config.yaml
num_hidden_layers: 10
hidden_size: 160
n_experts: 16
experts_per_token: 1
d_expert: 64
d_shared_expert: 128
hidden_act: "swiglu"
moe_layers: [0, 1, 2, 3, 4, 5, 6, 7, 8, 9]
router_score: "softmax"
normalize_top_k: false
routed_scale: 1.0
balance_loss: 0.00288
balance_bias: false
init_std_router: 0.0291
lr_router: 0.00126
vocab_size: 8192
norm: "layernorm"
norm_eps: 1e-05
tie_word_embeddings: false
optimizer: "soap_variant"
learning_rate: 0.00581
beta1: 0.95
beta2: 0.99
batch_tokens: [32768, 65536]
max_seq_len: 512
train_tokens: 253600000
max_steps: 5469
dataset: "wikipedia_en"
Below are experts of layer 5 (counted from 0) of a mixture-of-experts language model. Rows are named router (the router's row for the expert), down (a neuron's output weights, with its number) and show model dimensions 0-159. Each number is 500 + 25 x the weight over its row's rms, rounded and kept within 0 to 999. Numbers have three digits each.
Before each expert's rows: a language model's description of what the expert responds to. This comes from a sample of Wikipedia text that the model never trained on.

# expert 6
Description: Scientific word starts
router:500554484515501525500536489476513513485501498513497494516509504519444476489504508473486438487505489498468543511470511527509472430534492469515537512517434523490474485514501488492532475551542537489486501486493489514523462527504499486484502514494477515531543475450505495506487528510497501461546452511471519508533462556503503480491485471482481496520512565556537479485507499514477459503527500525475513506483512506483519493525495498489437491488519465504523508498489470522489515502552513
down0:534503511498539512521482504483558486545481537450455532474481480466485473541496511487520500525500519509461501475469498509524510449511494473494497518522487509501498471514491509469502476482494517551499518516452490523466460492497483548468490487546488511480489519571489566501540528470475499530503484510516478477501490484538477484491496549517493485479505512461514495528480470507458493502466524485478539460492514480487511513520505440529526492492493537529504479517505523483539517460515479
down1:472538476490497424509493497504498514478461484501512463511471509518478487484483487498476532493504539545486504470511535538528508507555533529470521481498455549462505490489513502497503464533465510449509546553508478507516485540521464540468510520467500511527472508527475494497506497513490504479518464513512504524516505491489473523489472505505510515487453497520524472463460536519459453491542498482480475511476505519497504514500511487478510470485481459505501516522523497548568476537520517
down2:517439481502491499547492525487487525519521496534595553464572461512497541511548525473470499515509490498477461522520525507528496495467503531509498529502501538498494502470517525503486502487528488533484511516492496531487515493459508497465513507487476488500527495545503519495502472502489501466485457491507482479525557495502499518544485471454484466505503511481511501477538472482519456518485458461519484475444506496502474520471500531464527505498472511463528524503474484488489490502506473
down3:505507513510529473500473524503513490528501508502493491504464495475488533477526505492486517458514495517481451451464515489509525494538476483496470528555503527483531522525526459496506526485521526470497514516540484531510524510481504544444479491534487484508567488507469500498440508508503488545497515496481468456476487540533547530517491505455518498473483499501487436475527468516505491496496494463498500447494488498493522463487538546524497549528486476515447508487492493488499463503536526
down4:471538512525520534517508460494468495508515512468527508490539465532520550455502494518532509493509490533476488477499499470520503444519483488531465541480553507508542524498509513448492513518444532479427499492498467499474518473520470495497488497507461554470484503503501480525484556495509496500550525493484485517464463501490501535536491468514474538512515500471481478524521537480516484528461489476526512565474515511475511506475494475499492516526488467512498496496472515515495524500478473
down5:501510473526490499528463511505511482464488470508471479521504495476478565478478467566523517469515473458501534482530492509487495515499478486488485531519478523499530497429486554514526477453493486478508449526483492511467482494521484524501496481545521530491506519503470532513475477518477529486519483476472534490548526537513559500497512502494524520509533491481467474490511498502523462484512418477486489516483529483539476467496523506503532482496497511497530500505502534539549508488491494
down6:495519530550463510478492479452471510471488475505502475508484489497499550553517460545495532524471518489535505520499504511483543494518508493523481524481519487461500519479522490509532475495512554508508490534461481507478537470507481533471542460517475586482465521484506497501512476507478476478499515478544503466513496517492454508509516528495500481479515524501516493495488520457548498498496489501505489493473453523504478489500475495548501451509508518479507493490479518486568480519437532

# expert 1
Description: Noun and agent endings
router:514543471519546491486472515527508537496512484479507547504477529492452501442470474514495521516531493497533479457498505530504522490460526443496524479466496482550517506530525498519492507477510458475481459472507468509514511485484512521534485462518503523532470479491503499490503483524461492480443530508498539486554525494491492473523513524505508551511509437515492483468512522495521547519498511508463464556514481493504499501513541507536487506448510479512482482481475480492531490534500527
down1:514491491513569551501441510532504453511524517473505464497544490487531516442515498531485531462492497497510497514484488505480508525501505467504486518476512487509506502470491504520492470522532481522466473477479528486529558498456527512552444548521499485539503506454486508492450510499531512484512496512481475450494490472499509510498533506469470515519486451512493527491511503537566509479498502525500495576493498513469539480475535507522492506494490495512498475487503478472481479492475524
down2:533506470496514478480504500517514490478486533470480504563475457530499507471500508487473512535498503483508511466520501526506493491469513525499504474564535487537551487501493457472497486470481516525511496493464509478498467497482559507473508485490522509508471511527535502543501525478490488511456517488468497477479473489512487508529498500492518512484490501529529524505468517426536505487508527475569502443553545482473455483519489521486474506517492540514506516487479495526492528502527429
down3:553462523501498480496529496498503525499494533532510504482507560502508544479487535510509487510515533504496488494501498440497477502476510527468508511485500534455461508531477519503473486519517484537523513494475480529517496504510496466448519514489504549495478502500536517512520487471557472547501509515480519502515533476496486516496508413545485458496482507503482491508463539522421484490484516476493544475488494498468465518504527497482487496502477493540500500469516501537512484468447455
down4:469467472482509530503469465529530532504555465525509470504523509522503480498482461470509484516492478499502513504509464519542494495468511514498445528479514494519485547462474528455456505520442507475500482496511528513490508500469509511529500541497538502485485520485528478523513478480480465490547458453518501533504488478495507509500508475510472484512477556482486464503453517517483533525529516519468507525545490536525523529526546487495506532485496471522436464506507478486494507539505530
down5:526495480485469516495540532517473513529506469490499518489512513513490489472493493514532522532456466457533475516529472525524486483516552486518542500501478491556480484469531516501510463484484494512486492498462460498515475495464506539510480492499574559514495469496499468514509474526506471512503548540511482545538481481507495526489484489504526465486465478526500509449496503470478497506519485500457490482453470499478509469498484527566530461537523505495487501492483493480513470544539513
down6:499505506510485487537524495455486487464483532507540537463494438558514468559462518457510472507452533493485485509508506467503502489492470532482501509504474549481467462504493534517522474495479494524525546523507512494469486525515514492482484461491489528494486490538542526534526524501503478510440507494516432485466476478480491491498499473452493530473518498492483477502514517520478504519504525534519493497469532526519506522504499472495465500565513501488568515519487513505479495508491525
down7:506512488496500468545493526503509530483509462488452565501509459545514474492474460491491473495492502486516480494465491524448490477499525492503513538537432458504504523442517550499537524487508514522492501542512489504492481484493520561513530492506476495522537459530556504507512476509515489488510463504547484474505504536511506520500504521459475510495517449471503545519520510495513517494516505512482511482494523514498514496503459508503494463502467507448527488519434469502542474501503488

# expert 4
Description: Mid-word letter pieces
router:481521536494540532480501497501492459479539460448524508508517484443513513521489559518523516456478472524515517511461519505496484482482500531526505440532456502489469456461513505529509492499484479537499456513478486479460478536511533540518472492497503475535502486514524504486524550521460504441515514459524486483529459528500529512527455526514496465529517495498511523516499523505458495458524506512479506491493488523499512481515482534496476553525497517497478507473535500491493518527493510
down0:503490575455469474537547522489476511531527504514480539498470498501512519480492475482536467462485475458496448513482516501514481524513474490534486489497486522558464501489522534466517485478502532477505528483481481480505475504470467474486496504533522504532520475513529484470490534492502483537518503530505467484491533563498512589520490475462479500530523505483513481504492492509490475531486515517490504505525494495468514522450511473477477529507514491524549498480495490471504529465525463
down1:479477496491552531488508479484532529543503495490525459495466520486472497548535490486486524497473516524479490467442503469515492481465471525519458488527499532512504481517526526514470511458512512498477547505521448474521503530501509499509469465536454531523503492526544508532495543543483466508481478539516481494470518469524486507517511449557504501487524498458508483513479462495495512477480483488528467484452523490518487480525527501474458493515509525507454531496495513534492481521536493
down2:452480489457480550487513516533538487484486518504472455495498535534500519460468503505492489497494528475530485478475510502484477521462509462503537505497532516508537485525490503508516471457534503491527466520483508535493455524481522515477501478511516501498500492489480535526557488489527466487512515473483486509515467480491490459502473524503502455499561472502475531488485479525483477488553545508466505520520511439519509513540526499495486452540522521509471467554533520516515491467542503
down3:514536440493490523462510511499472539509502531503472484544500497498501476480476492473478495559494473475503543486524502532565524493485462495531512492489495478512479511494510455488522520471517504492495494498512502531498503510529559467425507500517504492463481510497498489533495489476532474557498538532525540491496513472537508538549456476533507506472478465501512511490516488536513463502474519462484497444500502528488500513471504466538469489503529489508538475503488498500453455507491498
down4:503487550477518478485498473530482497514519497513438538522517553523521497507474532502532480485500497506524546481492509468510518480514508483523494513533470482496459543514521495546487501493474505488475506520465525473541534486541497518486496500525508505519513498445514450443490491542500456507526483515510489504481468543507468482485493485485496483482481477555515536467533451521491491516508524522510498487466465459533533496490436487512534523458513502496461485514492469494478458526524517
down5:518493517506449481487473503538473504466504481529512498505513483446506538479495509542523486555492510521469507512515459515469496470491508514497475436512543543563501507506479500473461504504518456492467515484474488503556527523491467503547434543481508480490489494520496561506498523486513493520508494536477478473501500485496458468476504498500488511543531501548507501505487493465516488489484523556515477545509487489502495506525460498531512521504512467467514484485485488505447531522512493
down6:445492484488490480492545495493533550539506527529550497503499502497511468495492533457457459482519459496502483489500479463537526502537516477448484487485522462502499539504474522497489499523496470490502514494491554497544535518507558481508471506493478487495530478508544495504489500511449508503482509515497481565499502485486498469492519454514497530509464526534455489484499473494495551503498487570499507478518475521520526510525472488506479490480505473516479519513474486562501490452493528

# expert 11
Description: Name-internal pieces
router:520497513502477533466481477494536467493499550472517433523486497523532536478503493507507488483464520485502469524511472519525482516529488509478495525513529453524532487531467515499511539506478515503529492492532470528500469534515525505495521464470549547520526519506498473496474527483516500480507490467476479538472467525543514516518526517463476519483494498516494477496507535487525469523497434453522529467497487492471542488494492485501510468490543459518483455495542457477483510547493469
down0:473485498504498574484491514508494485476500494493503545464506457516501472512494507470538461508522491537500493494533479479533526479532500466512559518494557535525527502466545503480495530491493561495461473496511473525524494516503508505483490503469521471517459500489534477462512496475508471509496449496470497534484509456493510487526490485461465511474507473504521503479522532479492485476542513583500494485470557506501496476507474540515535483501514460461505530488502480494492495530475493
down1:496470485506500516515489511467542483486521489445501511499517501449519498466503502492507536514477473457539501498531447479486552499514523494506516470513508505488496527456542538498488524525480433506486470507491475502498499473556479499516485503512512499508488517502486540481522535487499552541483495523522526509526505521474452545496482483499464492515463447511565480456435509502525522543503471486501496502469491514505510474518506508510523482458551487506512493528472527472499504533507471
down2:515488519482480476452541510475502452527500502524486441526497471540515491537493519485486522517496498533511474482533542481530507521452525513445529487520517530502479466483482519478490512488521467477517486508460513486521586460489476507493463487533464492497534478483542486503478511464475478501481487527463477496509468498508497456492527500481508483516513545506516512488496505511484499491533519522474505488525515499484523494488530540506528552521471521500463432560508499500490523509492525
down3:498534482504486498519520460488516499492529522485526497475499542519528497514541537529527509524503521499519473480512534483495481487498537547447506516548492498516547467479523518475463535491466498519487521502543544473522467524465522491485482467471510506486446514497532479528497514506509485527531493533496538476563495532473489518506522489442476472498506498468482448520488506539506472478469475517473496471508511456494499521466475485452463488518487507465484494470494497558521514478507487
down4:475529534504516491516544509489483506500543528487556504529525475522544503478527495494555521474512501468504526517492484528503518528501488474474480521510471497505486477497498483519509511534522482519511536508474504504488544522483546489472479517496498471449533489504433468510477457485495495483544494525518499478556517519491515498458484517511546457498478512467453496517542502509474472461487482417525494508465511495486475477479485486537485535523502490534501494476507466534498509492458475
down5:510485476522521498546491522505519511494493486487484472509506477488517463536539468501453485500489494505493504547473432516469510484552488501495482509555518458452517538531490475511522512510524519497507522514495460510508494481519493504501530495484480453480510465485493500491503517528495535518485523512514518500459487464542492489542507471504511479541482523520487505443483517503461489504502457446489499547489468447450487508493527543483497513512539506503534494511531493531543453530469536
down6:508449492550496531500554506503539474480501511501473494470497495506499447521493519559539492523495510505494521507479477512525529495480486508507498420522539498532484485518501497472470525491504451531527512504550507494499479523500525540490507487504534481448461520496474514494503458544474495503487479497500532480502501452517507516511487455505479485486524488453522553506515559508504475495517507474439480475522507481459497505489482503498495497518521503475529442492515489525503484473554488

# expert 2
Description: Song and title words
router:474480498499488494508549463532511507502475510520452508483538469516529543499467482475473562488496479478462494531527480526511514519471508473463476510499516527492495525512497534542510509516552495477500498531517483494485526462545515520487502534538480468494509459544464479529463496451510477481494486472480464519512500507460456507481491473527503479512515514482499491543487478529461481509522526521477522477484533524502540463490501507515536507478471506506498525549501462523468519496476437
down0:488445501471488497476496490457495470482511456448474509526476500526549489490516440491542504488506539528507514519518508516477499505475501508491473482542511485517511518498491479506523524469510471436541504543498510510480533531456545534500486524493495525508574512495527519496492493529506504491483516458506510493491446482542527514507504504547460481480504489557480483526550486533506502496486550479476508496523476462491503524529510463482450482517485497519475494515487489538488514478482494
down1:499518465519530478518523510489505523474492530538504511503477485509448487494453509529481488508493488487500472470470527511496491489489518482500520469516545514531478489575514497513516486560553506506443519485459507501505521485491488482490507487489489488485437548526499490506501532489470519495537475500525519466482461512489536495512512515517470479488490551442523501546436475502530509521535473491523506500514540523494501482498507531467459550502470530487460499491500481457531513483484495
down2:484499475555518477519483493524517483512537496480500501508425476523461510494490490512557513488468501485464504445493497489501505512500547465508527493480485525471492528517489521458487513460485538501496489505498480463494474506465479530528462526484516483490537478555534529492485467519510494486482537499503501510480525515482500464502506505489471446490494498521491541493518565470518535481493533481501479493530489515480503518505478501466444464511506537540522524516503496495557491484565528
down3:573498467528545457485511513509486482531557495486449526503522473462500506503506507489541507481515470478507490524518496508543519492482523436558506539460499542504525503517486517510484510491469493480487509541488488507482537489519476495464479530505471520492540454451493512497507493533483438460510507472451496528479501467497524505511494528504509531498499452498503513488503513527504540507511503504478495544503447501470501490508495512520524485488520481506494469542474469445472507523508515
down4:522481461515523502516488498480490498527496539483517506490580538463514540478525501532479502467507486501504510507504522524459534475491490498567528495496540465490473472520447515489515526520524550462549502482501519475507519493514527473506475478506493515500534493527511506528473482453510536475469482487499495503511492485503476487502500503485475497497492541516497537450506435453471505492507494531502508482512477528548467486484519495469477460514532555527500517478486466491527458515481466
down5:505493513520515478499556497498507502501518491492469525500515497534512495514477514475471581498471544482496520552521432522467494529471529463483482531480530510459454448542524481511493483566528480492478549509515507499530484460505478501502507542528500512473494501507496465511530510451530490501456472499518485485526517514494515521509502479524479520519484495512459496526518508509478538515521474508485495509521509432515509507488480498508503497491503466489499529469497472492428472511461501
down6:482483475485499527468504501539476518491487505475517464493533538557513511514512475480513530516556482485494525498506478492496463506523531487503513517513503481471466485562501485517535507485511480551510493490488512521448550465474526558509445525529473526478485461499481491501504489485520483471491469503459518484514529567492510510475482466519474498486482489521479515540477513496475507465533494468524517503459542508510481493499481486573507515467497489475514469476495484538468508545495519